python train.py --n_layer=10 --d_model=512 --n_experts=20 --experts_per_token=1 --d_expert=448 --d_shared_expert=0 --activation="swiglu" --moe_layers=[0, 2, 4, 6, 8] --router_score="softmax" --normalize_top_k=false --routed_scale=1.0 --balance_loss=0.018 --balance_bias=false --router_noise=0.3 --init_std_router=0.00636 --lr_router=0.000448 --n_head=8 --n_kv_head=8 --head_dim=64 --vocab_size=30418 --norm="rmsnorm" --norm_place="pre" --norm_eps=1e-05 --positions="rope" --rope_base=1000000.0 --rope_fraction=1.0 --qk_norm=false --attn_scale=0.125 --tie_embeddings=true --parallel_block=false --init="uniform" --init_std_qkv=0.0232 --init_std_o=0.0 --init_std_up=0.0232 --init_std_down=0.0 --optimizer="soap_variant" --lr=0.00306 --beta1=0.95 --beta2=0.95 --weight_decay=0.29 --lr_head=0.00952 --grad_clip=2.0 --warmup_steps=200 --schedule="wsd" --decay_fraction=1.0 --decay_shape="pow" --final_lr_fraction=0.0 --batch_tokens=131072 --seq_len=512 --doc_mask=true --train_tokens=500400000 --steps=3818 --dataset="wikipedia_en"
Below are experts of layer 6 (counted from 0) of a mixture-of-experts language model. Rows are named router (the router's row for the expert), gate (a neuron's input weights, with its number), up (a neuron's input weights, with its number), down (a neuron's output weights, with its number) and show model dimensions 256-383. Each number is 128 + 24 x the weight over its row's rms, rounded and kept within 0 to 255. Numbers have three digits each.
After each expert's rows: "raises" lists some tokens whose logits its average output raises strongly, later layers aside. This comes from a sample of Wikipedia text that the model never trained on.

# expert 18
router:122119125131117159115145122117148129088101130137113129127103122163138086124139127093131143107148135141162158171182119097108096096091163135130145097116181083108153087132150114126161084135129171141125105143096142093133126133121107172139090154111120123111118134090170181117102079157126135145104118143152128109174135108152098150149133128142092096134121130079180153116148116143122105135153
gate0:118094133122139126115145103163177128107133139125154153117150114103092136131164132135149100097121078151172103148121113134152161168119168129158080136086132128159137108095116098073175121138131089118130111125109158100105146126144190074129139171119103106140154113118167133113070114087122175146119121147124156124121099136160119135090131141159104123123107128120128153131122123096145126175135
up0:153123178105135137110173133142107138149133158177102113116118120137110104099125139124097146141147118101115137112142126130099121094116160144122133100135148122135154126090128128162151082167094131171142184161166166144186076129143125103155145118134101146133121092148161129130131126147124165114144135111128102127115139136103140122123128146153109107108154109112113129132180119107137146096153
down0:088113140117080126077094131126133126131111100144161121146122075140129110105111167107118120101111093136125141142083131133110122118103084126118140104133108128130135103171120132156144128156160154096143119148101147154151174128122128162146078138120142136152174158169123184127162110091106106115155152110100147163180134170119164148133113132123141122139119155097118105117142102138115117118123
gate1:112120125125151112109091148083127101104136109158177094109069092103096173106108129141105125094134081148072160138093128126104125106076146153094160130114118129136156121151095111165117111133098127140150123102161148138126115127107143169105140143148167146150163083146124130127106134106128123090106129139110136123137146131151159117087108157155100150130124158107081176123158138169117113105155
up1:119124156082140163123100143126111133160114122194180090106130166091120157150157142148124120114169143141095163115152067142114189103124112149131122091071096133176141078089090115178123161132103129134133155144174060071125163080112132092086122117151150165135104131131139112132140121131122130112135104144122141192118156112160121071097137140123117182149150208122106112105134132144100135128132
down1:122142116147181164135110102169122133077171111116125165113084111138118136134141151086140126136103111074096091136106147176138137104099137115110124141152109151119167154084097137119113153135140076110121150121141117134134130143157128146144147155105124078154122120150129152132140123119140104138091162142142133129162183131126089092134100110113121126138146135166113141114111120102138138083165
gate2:121124135112117135117109131096130112133141149105125132130134114151111117143142154142123109122118124130100083099150098084085155095148131124135118137132132151104186073144165119085127145120109136132147108100113137111149084100152128159106132115123099170138135108141135134142153090164121204111125095178126147117158114156146144125147115132158167138174117113121111135143146142127155111119131
up2:127077133095121122161180160173117093132158166135100137134145123129094158156155147126147117133129125154070094161140118183115144125148133173115125153164131144099090086137154090115118099141108135111085120165126144144162123154129125114126159177104123106142158078143103151118129098104093117139112105094102147151117173137157136139109157120127136090154139164129116159134130105140096133100159
down2:155137142105143125133122104099167106117132132105124107115139129169133143151112139116176146143156111121128166137104128111120120132079142144110121110127134156149138142127146087127109139119187196142148128109150142109081111106110130122143185094147159152136150109106115113138151118143189113114112114164080147064116096141113178159152113146125164149116115182076090093120148145119112178127088
raises: "-", "\n", "|", "==", "===", "As"

# expert 0
router:138127146132154190095123113127120086154093113130137140151083127156156128133123160149136121108164146104130138149103169103113143147095116121144112111180138136132140157123159138130101137154131132082069114101121178124130156120119143147108197134166179141138140152115127118137111123168093128141122152169134144100175162142115181089155143124180129131111112089125127137088086145104166129104091
gate0:137142174104146138145099132122097117132140132109143126117134132127109104177149145168146128144125138162099154158143099135116136111100185133119103090119142114127093120100152166152177096141121108129117107106124127128147101092117131154105153129094108112108147148092125142133121121103136138119131083134158122089148126126127140101109133120137153154085112111150131108152118139131163162127127
up0:114135131156157160104151141154182111131178146132101111078125114144171114148124137126122152121153113113113118158100123136146136109185132187118119106117146116184103096128097165169128141099160123110127148118033148112090125105134106124117179157126136117090121161169121155141140136140075157109119072103156108110129125143133140122098125117112151127100125115122111095144112106144121122118146
down0:159148145135100094122127116117131115119145161114132144151129091147114169130162138097129131114137107127130116092158098176154103121110144174135162118077151120152183129097143102128118148095111118124109137142164106140094118130162153148126101131115155136158167106096149112112110107109141127107052124101131110106136159114115113117130104115098142111126135154120170138141123132147132147112141
gate1:133142091110123158089119137132146152158096150112126073145142141101173117133098140127111137164145139122107132117090126115166121084103122109112163125125109145130110148120113125128168159151171068151110109133120103144122116096160086099122121154175104114115131132101147119153098150152124065143127147177157197138121114096100148164116104123130112165187099091167114135133147108120143156133112
up1:104150160133131127097119101092097046105148144112108155145099152162161096141171128136114161103121131116147144099111126092158150153126138117126146131131134107131160127179133127087098092183109092160126088128144122152176170166105111124125156162145139136174128145100124109124179129085134107113139077127069119092154105119095098139141132141151121092128119136138110130099116161107097106129144
down1:172175153141156185166124169150155117077143119139129107104132142151155137150153130094130101123123091106136140102121130107139154147154116124110163122113181123138133137135119073133123130143143170152131117176138159108128116106151157121166116131141083066088125097148178134132167103142115125142100169088093083130132093102124118109111124156094117118080120139118092129151135144120120158152132
gate2:123137149177088153107168124130149125139125129103121139143144099178140094126136152160155158133138113081137109159140121107134107167102121107144101141122119140113137127136100144124126129097160105144117176172167145119112127138138163103112095095138128153186105131091163108122152116109140105122134160093186116068157139105159144124148153080140153102118114107151126128101148114118133137139171
up2:110104151137127132145139111206138132151107160139082096113131121141113182124166119095114135134134141171159118138150113178132153135144074123104119128127134109123079121148158140126106166145135151129122109128127119138150128155124105102070105125139119104150087100136108112107114138152141144129089138132137143155177126159088141146117137143141141132111076116137097138126110140123110126128115
down2:135112079138093146132166093127116097122106129164143118143129156144150142048134103119119131138121114105093098123175125100105114109111151085108126117162092153142178143123084135102127138149128139123138059129141168164125122140112114107147118126129168133151078144137108180121074158138090140161121144103139120146096111109144151083126148155123130163115143154102134196118138119122073161115106
raises: " a", " the", " an", " part"

# expert 10
router:139125117144077127120125130119124156080155145130118131175120152113152126146127094151133151108100130109162145142133149114161106110095175106181139145153122126139095150110163150112133171159155118101129127118104118123114111118107114113136140128074114116147136139154127117154132117137157157145130147128099105139101099120117124088152099162116098145112104097135109117122141166123127169156108
gate0:139182126176134097114157137169155125109125187159125154134098137162130143140121138149096132144098091121129148128141141106165084138134116116130147126086113132155167133110125115134136111121157095128134105159119132116123063145116110122135110143146134127126116108158137138110139177131141121133134116123146151138169123114095183114130127161150105157139058100146134122152131156106126104126126
up0:119113124101119144104117168143108146091149113164110104099177134128149187144105126097135116119131137107157129147140124142112128101110136160149177131116135105097121145131190126111116143125172107122157108133126141110133133101103072171147120150092151111158123178187141111127142117102082164137125104175102120136140098115161174131114140174138116088164119153133121114100101160105173163141081
down0:120160148115110111135149125131139131125148132116134122146102123123129086141138098133108172130069108126166122131124125133180132146136099139129155112111134119113085103137161113096127083075133158085161144109144150141100124136128129141140114147149172146131085113111136156138190114124141141091114086123106141117159129119120084151153121130194141161123084154098144150168152141101142100101138
gate1:145100137144120148139133126081120105088107131126149139100135134135146152132119110180104131127128158099112111136129125110109199161155139088114145100086169168105102103105108101136173112084149122170151109111175060134120127084135102115095150148139104151144132127122134103153104106106143109123135130115136093141130164161113146181154125137102135146170086136100160140088075131118089135085119
up1:110142117127144146119098128114129116156150137130103143136115156102089095133126099123106067158120113156105135125185137117138105116114136124125100137089113140151097192116152162133151150172129156133120137128167105129136122125105156111147137162159108127118110140132134100113123074116127108137144127131109115125109146104116152121150133071143114175144124118133082145193115145097100143137109
down1:109166148164134115127132130135150149121117132122121138153140103089086106143100110160129140123123145143094155186136118114137141125145078108143136096147099110142193121093146125119138073096108149136149180162121148115129110138161125109091147094117106139107108143138102109146146152138136089127194153150123135155135135152107139093116147105166124064095127143150105128136137138103120140097152
gate2:136146101127102094089096133118114108119130115112144117149125126173103152142127138120146152135162116111108166131131144115105147108139118108147137080106126145131140131138113069121129090118104119118138124112124183088194113113140113148105168117138117142165107120158110124097134106092150132112135105155102125154078146137105157089104123091165125116125145120140173134157124159148118139119115
up2:116129112125157107132101177131155103096113172157133134114162133109141117172178106122146121136093174120099120125106128125122142097149109104122135110107154157094176140107138106146160113130123153176079132166100098107133132152164164118110141110149158134095154084117105160115172131161151123109128114166166130182108137122161120134176132174121135125164124168112128095119172098131121117145110
down2:157172153114148122142125095086118120093131172120139105151124117098100098124133112170143114142138086108133166145121160110089120094102118095082144092042111161107136132123122119166166133104129101102101091118108119142133124149127074106135140144154188116150132128162162138145104173128136129147115106110109122151120130127198153121140160110181127142097116125138146131136124149161126124159101
raises: " the", " a", " an", " its", " ", " his"

# expert 3
router:152136132116118119134128139126130163113143115134123114114164082062143112129095087111150150113120088155115122070152121174112174144151088094123137119125130130171122155140114134126129146115092150134152088167111159169167139165122122139143091147097123151140163124128132113121122137116113117106138115133166098143127135155158099186112136102106126089139128113088147148129065141143132124137127
gate0:134103131137085107110128118146117135115136130096140113139129158130120106131088117153107122122130124119143093120101142114116124159122131073110136151119096141120144154140122124154118130089105165118131113172106120137121093106132125162124128112107118104107099153098158095101050121129141129159090158146141097112145152124090093132127133122125112181092109163153130122147111135113145196130116
up0:144105154166120085140120127144157160117147149105160102147130157145109093135093106164140076117145135166107104077128103113130119122168158139098105155143166152156135133134126148122080112128082168092090144160126086132132104133098164102189133141105129140107145122106153147138116137178136128127143147113131142135117114125102133152176107137102117149144127165107135130175123116115154089110118
down0:142102165122127110152155151115120158130121126120119134132169157162145117132118130118101135096099151151161134139173106133115131115136116120100129182170156147113119115164153099128100126167133109122133092095142122167121114097145121133095155107171121153132111130126162138148133126125156142143040097121077105133131162143130178173118141149093157156126130109083182112142102131158164103168124
gate1:131121140136153101130126091108160119085126119127138154114125124153104070098072162112140133094114132144156113159103140141116114125156147124186121095156110120138118154124093078116189116141140099100116134125114140158143138166120145104147185124152132140175119144121160122139105137103122131112078109115135124150128128119084154109105173108094140118136149094097172132123148091155093099148119
up1:142103155104135109131148139132105124152151131088104113122139128115120106160079092149111112108111127141085128111065136129083112139127082078133089096158118142091120118131143119143136152132123118099105113098138108131107145151139162132113130133105088149108122170138103105147159134159125151094132168134121141097141117111128143117165166105091112193145125154144151137128123132103151099117098
down1:145143133119126116125104146115119055144122117118145090082138112129126094177144093147110123111091101157120144157084127113118120142160153120098113149125146155096095115127101155136147181097156122143152086138129181166117118078147131138151114159156136102137094096077106112127108104113140152122107104149160125119132117125142112153129090092110126133120140103170113086165106114139101139111145
gate2:142119143117108142139081154078115110145201142154166157123184092127143130125140134114127120099149106104098126135100150141137125143109114150108127136093137079132099097109101106124167099158120129132113129125145153116074062083150151129094155112138132120175156142104152169129111143055113066171113124103139149113104105150147142114102083102115094109131151096105112147120123131151091120139113
up2:121110077119122153080132152085154100134096121156105118115124152156118148127090113139125168132147134116128131130111125145146106173128173135149152152143109121119147132134151144104128115129101158128113097128137118120129140178128142074077107117173089123154111130110145120113101105136115127103099139084141072127129140127086116122107087115126134133106148102095114075167140137133142119108124
down2:183148111088104178122126159117148096117142099141142151120092137136138104102107146127150152130116162144119155142072145142141126133129170113173073156130145106140105146105106097143135144132128122113127137131105147084119079156124107130100155096100163120149150141145159106150129123161147177106094118104135202115147158178115104149107159075136104105154152176143127126158144150150115117206114
raises: "\n", " ", " The", " ;", " Originally", " During"

# expert 19
router:120095103166132135146137134141078125133090125122149082130131118136116151132083147062140105154139121140133153132140126114102112159153145086164095165136102156077121157149115116131099105172151100123158123146169087061099109148180143099130116117110164080148137095192143155108174105076174117146122145117170119139138107097182153105088148090162151153154137169135136110149141068127087148119146
gate0:103126173190152138127129103074144116077138152156090121152103086115136121139117107102108157104116121101104118151147105133149120079137165112123127094092155153134107150101106150125112113128123115165110148159122172117131123136138101145114109154110100158126120136113123135174173103102161123180169141080152147119086124143200165109079134142107130104191150121124125128141118112094141160144143
up0:116150159115144115080151120126098118157107147118115140131145097146129123103171110118117079173125137167137144080126145159120126137133160095096141104123118109116122110154141149071110131121124134142156105135102143140080133138125086120157119128147135157103094097072126131119113133183152126090154164126132092162108148107133083137096141099131101123156152146133155106140129153107133095151099
down0:165105127108094118126074160196132147097099111077172100104120152110146130167140174136084124117111169157124113128112158124136159121129141138124115149113123128133131105127089130175140153191157145100112134104122146096134155085123136099079141148117156121189105123138129107078126138085140141132112125145129148130125113135123155110129129110110144078101140122162113136110104131103117120108134
gate1:119123126094140123134137139180145117080180094129123109116138130152130111137118131139128117105101095163106123145140110116105125139105114139139148140101151110142174125090136142101162155163061103086159110111171094086132097062128113107123150064162090163144119115101120120105117129128121149141118125133136161140158108117139102129104120124096139131146113145126149154108098095141177083097121
up1:143088123132164139113158078108076110115157128088114149125114128123122142128104088141143095156110109126162134104126118114126159164130121172135143159180081074145105200140146103130098127115113138159096132090149128118158115129189095104148138111088142136113174094138116112100119156120164141113092147139099086157105134081117100097127109125109108105107105155137149136133151094125144148123131
down1:106115131096132134132142128145130120103120157109105126135160068109106133174141136148125102111172122142135119098108134159104141157101148137142137113135151138104127125166115123111122172106111086138094182153167147140149166131119131086105121102098124130162122094147174114113169116157121128131168131088177103113098132102108078140168093128139103109132117136135104147114105158137109149164146
gate2:116115094155134104148153112131161178107101113137162081125093119122160156102118106141111102122163123127119142129136130136135127135104115134111128119078119071181125145140126146164154111099129090142134138097128170137084124122115129109107103126128085105163123125123130146119108138136087158172123131121165087128107146131108143080137161124130105093124153123143126103134140129145126136135137
up2:146095144119118103129138103144111130118168098090123129135138108138121154118117130134113170125131095133149111103166143105093134134152123108107115122114115090118141120156134109150139121153112117125104147148107110152101141107147121116149118133121144123127137130133099111133130124142175086165139089135178126113077116147158107100136133163126083104114148137093132148152162137075151125112140
down2:138159110134129121153147141069134091113085143130145125109137121125113151141177120140119077138140122113112114133108152150123093115111146178096112096138126079110139151184146169100097136142115123107133116137147159114124100124128132124129131120109108126129129106117146098138155168096142109111127137127151141098138082127110129131135135101107148132102117150116073114140114107154124167162151
raises: "9", "8", "3", "5", "4", "0"

# expert 12
router:106117158172143159130147123111089126134078141139122107163113143125100114118122115124179135127141120126117146097146150111140148125156170108103137169173153130133157125123119125133160143149179153142111149097152159120126127121110110146090135128140134125138091116158110075082166165128131097089106118139109138139111104132115081150123105153098108140139150102133155121123127158145131107143178
gate0:157136118089123154135120111138121118135122128102122125154118107156157093136128127112151094127095125086152129133112103110099144177098165119156128125066097139140121110106120104111105100151135142152142128114152101119147090117108147159113133170106101142118131118077107113114135128099120109149122146118145113126161101116153149122137106135138133086129166153153118110159140130147156117121148
up0:101094109160139124127111149170158136172101113123161086079142106145143124093107090118128099134139169085133147125129172125147165134163173161141096128084129132068155131162157165144081145109119108149117107156105137128117092111112147126105164117124111112132125134127154149134138150075109108146114135140165173119143166103123139149162106122101130126127135102131122164152116115139138115123163
down0:132182124111157144072144135147112110154129133099119120126175100159092166103154098131136104160120141139096143110106118126145192080141136161170115100116137132120096122112161111152119117110119089118119125146130130135128131093119101134164124164143123099133087149146096097111128146140120119125071151129152095095129168161109136129148114125177159125147133182139149131139152116127150099124142
gate1:100173153161128106152169136167095157165099122092123136091194165098167139190122135122151113141102136140164129113125123100106132114113157141088143117081110134114145119142104120122155148135113148140122155136123096111142144095120178154114142105144139134172133171140107116121062125156120146124120105137139113154145116129113136115113111095102103125105161085144102106147151096129102160147144
up1:123146103131122130133116123141132123091092172119158142094118111148113082095087146116102135106108135149124151114107081148098151142153069110121138123109081127117189164151133168116117119112171101132114124069118143114090138136123152118127095109151136146165138086101129132111116155085108108082181143115159120125145144107119109118155105166184125119131146113095087129121132168122160169134122
down1:133117138091105114125109149105158114082146127140212162169106133143153116136112111105186158125128128113080152108152142136099093140156130161111144121109097150124089070113144122143135173119104138103154107150139153124166103152145158116176125097109109074154098131127157113140150100128144158170123107130108151075101133135135144140144134156150063136084087105143128116147155123076087115124108
gate2:123112105094156148150123130121140112137122149152154110133120108134115150102135121092103128111158145190095115114153124140110143165120077136159154160112095096127146131096125113155144132117141126096134110116106117100089080152109114163134145150157153136139107169138081113123145121090102124104113106119105075117156143129136164155112159171140140132124132186160129150123139112127116085143142
up2:165131165093109124119177122128185130105103142095048116155147173107115175134119157141104099158152136139118149172141122122138175114091107134149111097094098154160102128143107117102141114093138137143106125165120114114102146149116118104121119121098103138084148104099135152123146143097141149128080092112130138116130178126096106169111130092145130125162128144128116163142151155135148146110131
down2:176112177132132141124108146107139149123149107120119160167165137170123110023135104121142144157168125115092110107141102115111117103162160120109121087161140166152082134137154140125186091154140163124111169102132145157137107154128095126172142157112168126125119081133109156158110056114126140093164087087098167111151128104133102145092165101110122130127133132139109159142094091138124109101126
raises: "2", "1", "3", "4", "5", "6"

# expert 16
router:125150097100147148135131145125114097166086128142136105113106093076153119134154160103100173114165123128124155131083147158142117155137170115152142130141078125174145140111137166131125090171129103112089113126131126096138139152095114148161092128106112112132093149109094131142093121122111121098120119147155119128147138145109074163152150067103131155162138135120078158120151092112107152147139
gate0:103132117171115159109158129119156094112142182144127141123154122148137135131123114139093111155074117132107144122094149148114127151150089114094119122097162126103144140131133093069136109116129124143111111091102079139147149122153137193148105112131086121159152160155112114130127109128161102097109132137130156121110088097138140127112111145117142184116118118148130163164161119105118127155167
up0:087143128094142120130108186120144109143146127134102182097124129102079130109154124139121105107136128122143117105143109105143122105091160124163126126146096156100106122152131151177123142088131145168101129169136126123093140154105102151108133146118174164133142135128175145112156141118099085138117157103151150142140139134132116106174087126110136109169098170114190145110140092140125108132138
down0:121163149120181094181183128117164151167132134132179154115152075126083151167149145126122162111109183120118116120131129106182152149140102140083129134151155105146141145101146113153129082100145140129153136104128161124118128102165104142148155084118105142133135083128125150138139136130101106161129096106162133110139116134144102136120120103126135137124130150132118138128100122132141144130158
gate1:132074116101133073150129109112127169146183133175160152124143129128144141143183112137088146104132110116112125119139124125124098129109131127132089134081118147148132127147100111100164129115130160174175132125148114115128088102136112107102138161117117120124108138131111095152181177170121174137123116081116134167164146109083133106120134144107129117097157165155091136122106121100116145114140
up1:149154133128102119115121128109144124097125096076113102134115088053093120101155138138162157141108097116069099133119147135140109143140139079136098139159124120158116072122116139154117139135158138141134090081076159136142176180125140129118113107135131122135146103117160111099106111138114123096118123108149134143122116097137122131089137093106195111127158167154109154138098192114111165108138
down1:131118156111126121140151166185120107106131152150151127117150124102123126091149153138110147096153108136132165105095121134118131136132148128120163103106133169120141126129125168106110116105067119101123095088137145150143150160083125122143134120127144159108139154124118112084150182125111149091192148182095167157151127106135137136125133093152159145163110141115143140151124143135165130080156
gate2:154118152153118151112111138156101123098146148146131119100154114110117114090167103126083118104109171102137194110122139125100091123134149173090139117131096151134133099128153127147118101147166132150118109108163084089059175147123139172098131076118097190108155084132139146150134086127138152174128139121127122186125111161129127125120122085150160131131100092140128090167110142148130160152132
up2:104136152104141137086190149149130117121173179112119073159118130103143132154149138100126096121119136123140128124140155139100131124154117104134125153123145124129116151122152132161127154102085088137122144162130139182150107108173118118127108125095112108105154100114074131151100120134102089111137168142090117114127133098071128181141115079115114104152060132111130120166131159142155116116094
down2:084129147160134144150116124185122136100165113100146100108184124142129091074115145148113127114120185096091136100136099158123126091145128127102156108117136101152134152118135151106082137111128133101147108128085102117138130136119132136095160115112094158131171151132143184141153110113111154091155109153124146121124119125122126163145144141114152154104106098128085137102115122112120090121136
raises: " the", " their", " a", " his", " its", " them"

# expert 11
router:146163120090133097150155150140141136120163096112113139118133156153085100139122157069147150167118147081089117141180115176076153105099130092108140157138134103084157124154142078143158131119115117162126180100115152122141122118175157146121122114086118150135159108121169132161124137141164104136132156139106169128098065106114162188123114134094148130115153093099148148130158126135123116112126
gate0:111138138141108131183107122137135129118119160117125139121117170137149113121104141130112135120103101130153138103155122140128112108101085109147137132168103144102123110107132115120156122135076105132120139160175185103117134113109173119114145102109134129135133113150139177139109106150104147145142140129121087105078105107138110105134128153110127132130121154102154169140105080084057124173137
up0:133152142129126121151090129155126087143141171128173119137117162107186097100131181135128141138121126107122091130117104099132129170113137137101183123154144129141186128124152163164172091144183152119113147148144070144124132124124086133145106113136142118100114123151151137132112151065120134113148133172131126100156089136140117099111110140130122194133137153134140150115196110131128095100171
down0:116129105125147161089159144110136159143120132165159138134107115127114130120147109070132104180123135151139116185156130118168146123138113124099143141120168138122126096127110073114134101129110141136169156163141101136174118165107111099139117067153126120121118120108114088079156140098131124139218125122107160108133136129120141126117169155110146105129105126135124137082134107103092104132157
gate1:107116134142133112162109135157151124116142112128155149096123107065123128096164164117131083102074123137114153141130111154173070134145116185132166116135133112102131112149140144166112132092132117121110174130108121123104083105143135102131125114152136101126097130124155160125093124146151132141147147180119158130116119121122103137149164140144133157130148143118132141155137152089136117125130
up1:121164124162143092110165141134140121118162150130132127126181120078101147076126102120127102121140189117114143091118075111132145133125142164135140108134118167117089120106115151143088075116113133123114112132133110167139108120110150154131107143172116090130097103140109114123147082149125102125116145136134120118093147145134095145132137127108163136123135120109111136108097110128147188164170
down1:141154123121156170081097164159124142145156147150129140128099112141119116152121122112101148107123115147143144117134147136123130125059123122127117129169123125143133116122169160111117097134146120133139176113095176162132093097150150117111080126097060143121137118156130132098166164128133145113164135147161130176111143131096134126128119081136128161088122113131116111107099168131117103145164
gate2:145118106086152093131145135131143163181118111146136145088141170144160137144093106135125126147131129106163147142133131123119077126135066126110125103122120087147156131131138137104144093144105143159132106122102121153115107182123170123141123086156117172151097140139100105145176132092125118151124133157100169148105113164156121195137163143130155121134146092128109075134107131113157116102135
up2:137098163154132115128145134144124123102126120152143113115177127094134125077156123135115101136113091186126129092149151077110173133094146108128205130129154149144125143123162132160103105127087106132154107160157118128141137083079156157138096130147120133100165152136179128096101135152096109080147101172159078137137132101111111106125113122133116151104126144155126138126148114103108123138091
down2:135162119159118103142108085109129092102141107115136111118126149115123121127156118091138135127120132161112111091136152127123077117110122135126126134136122096148127185114157134094111126085184173095090112115112130139108122106118121129094152174090105108123124112119126127122156166109142129099050152154110122082127097115100089097113128137131103160130127135144132153104135153142154093128099
raises: "1", "2", "p", "est"

# expert 14
router:141173127124170099110125131149128089074136109120129148114125116085113129110100140115101133104095112140130102107130137153116144144139079109115118101150139116170128185158118105112130111106101096169138098127092092166159138134174104121107098104096117071116115092136142147149116145143123127112139122137156095143089120088140093195093144112101122093124115116101087141154118143143143103123125
gate0:108110133133113143125132136116153107128109104120132083117106083152157083097159108136127121122163121095164139105099127158159145144135137162139127110120129140130134112175168127171138117121098121154129126068117117109123118111108139134136139138111150128138139081125127099145127157145114127157104160129156150140136145126120149123147087120118118102138107120134130173110142151138133108087088
up0:137157156096121125108133137098119077138121166104109085163103146149097096124109130147134181141136119131140125168100179127145128126133167151122130125143096115113110110102097139091163104125131176119135103131143126155123104149137129155127133093130125180138133096123149129150129152122136164123176121174102093091085108107124108127147135143091149146171137120182142111120142130094174123136123
down0:125129096127098099098193088125097134086098098120099107117127150129106144102083103127140104135150154125128139134153175121106098118130137162107115167134111118142106173090117111128123134117098103097125150155099105131102101127113107148109141136128140157136149085153136095114130167123059160123140093099129100129143176138118114113131159134100130146126116115161120149160133153100097140147120
gate1:125115124094115112133137124157115099090123133124113146134100087144103142140073127155161128105122110119142121137166160104157108112140130110093155131105179113159139127145143101094129105164150129136105106123075116101174110073139096105133141184126148149109133096109148145141109146119086128150099112097168150076134142132105143131115139157120094140082182132115135134132123126126097077127115
up1:104132139148132098132103132128144084107141101150150132123107105117147120136111118155170126157100093098167133064101140137131133098154145129110122090107155136162128169131112130128138096136130156134158132086104112129107161182090094108138111078168124132108109091183125120112118112127136142113103176147120140129108131112123107133086099131160125138157101126162113076138137143123110120111105
down1:139102146094133103086160150083131140154099172174141133103121096110146170124156151120098160159155102122153086166120109111112148100118127135113127084121095164146141127137120124128121109094167131101129123153098126114116109143144107106141103110115114099116128139111096122095107062119152138107119134131150142135112131115096134122186133163178117164108118087093114068145165165065179139111116
gate2:097095115186118166156127139138120107107131156119160112124106125161131131146105164100157142127160193153145108149143112113141129158116156116182106100111107164091117100117117121123120132149155082138170078138067158126152117106088115140164142096141156122122156104086142082153105115112161124170119175128105087125155127122136137121106093139136119124117096142172121116143155155104159122112135
up2:120123171131096116144088110145160135128111105155118138114152090083133087118140124141106094123089153077166110123126093122117090130132146168132076141125148122165100144181128115129124146123174140128170166154127164119141140121103132152126086150131145160088149153145135131111140135145104109074154114170149162139129139153100162177195136074128140128150119146111163123119146157141120144155130
down2:117147142100092102130139146166110149127132111107163109138152106121104089131133126165129171085070160112161115110103199139108139135135150109146111146156139151171141138116106092128120135170112142118184132082175125139136105113117156125084125109134161130127115154083122172122142183110092160154133115113164167119102114157122145092141122128146125127140142104067136150114135133156057119115137
raises: " ", " N", " –", " —", " (", " S"

# expert 7
router:099137099118110134144151133104135147139107160138132090123156141094098129146144088131154110110169108167111153150123156112139087071137137151171093122124107150131153092066160152116101122166167110122137092151157112120087097131085153080111173175164167094122113153129112159075160128134147119158109069130099168156122120168145155105117164182152127182079130148112150093114124078132123129127124
gate0:109114152139076090124092125137143126108107127074121179136100116143157169161141119131124183129125076110136152155146156125139104100126104166145103187158090119123121134143136133149132127111158147122133129171133127159122144101105165112151138075115180161157112141139125139128127142082108159125106139101082175141143134154117114095162135129140157107107141140130180127124100182114139107115114
up0:158113106102118116088075118146137129117150105103131117103118131135120108193092124152129129159112140154125159129108134117122162143145130142125112117130103112127106108153107097107145188122132127080152134110144140146162134077137155121130139094208110084104111127107118113124091128097127142109121135148089107132166098115131077144113082123117080134112127110149118136137107129131139124110120
down0:151119139147154132152116151125121096138115131175137134111112124097116123111131146094099122119143115134096134141062135123140128119155084146141093139139141131137138151099099157123151148128104113112079163137136117105138133161124125127168086109155146127109168124131109110153128106116130182126097088108169123141115110135093211110132161144169111138141118094145112110110143099058130123108120
gate1:108128138129141164153095099119088107142126138114116101120140118149124093153114132131148136102114110114107145164152113091122115124121160108110157104123104160114137122103094126113187112148135128129111161181091107136137115123137142135149140079110126160126141160135066137111130122130101112077125140136075119138118132155105163134145089100134104116126147121110136141114134114090132125129159
up1:113126156167060161131127142128137097083166110120119169109099117087104130143100172170102149107170143154121090156140146133111142145157154153099136139158110127125082124134144087127154152119157126099129108090135099136143176144059116153081086131116136150100121144139125131142120144172163171109131142167161127114108134173131132165135161158103136093082143120161084140102170088083126127176166
down1:112152102102143107129176145109137118164112097104095120090142125139121126142149136152129126096092129102101135085173151094145126179135058084089111098113136107110125105129155158144114135130074120109122091143134140084142142118102144138123107162135113100094158091117163098100123099146145129090148120132114156165127127113129154131145156139162140160130144068171129104089136140137146131113099
gate2:098149122121137115156122120111135141128120144154113157113139097107127135166047097077127134109118070126102118144112141139100130129144105111104109126090149126139105105150118120121109098197125109106088111115136176103134136118111143148113111145115092094106140157074148136149157138075111132147136129096106143135155129133092143107144136141110099122100148116128098139137103133105095118123186
up2:124140160105100157104102119147164133106110156120113145171132164192089119114114115094101168118112147125114114158119113137151131081140090119144104126139137123138130148111086123127112115117146109133142119103084088141149149197149178094151121096138093136114129063104105121145155123108100146086092098132114106143108122135109084102086134112136123111121131169129135122108119125096129146141162
down2:121123143124105113099109109139082126117143123143137136087122150126119141106130137138096154135147111132130133130164095125175134110136122110104124154105126110163117087112106143095101161132140077112130135118113110137148097100096074134123117160153198146081119148100139147102128110107146103168081141196116183126130181123137138134130152084134156140136101139128129137129129182149117177140124
raises: ".", "0", "1", "5", "8", "6"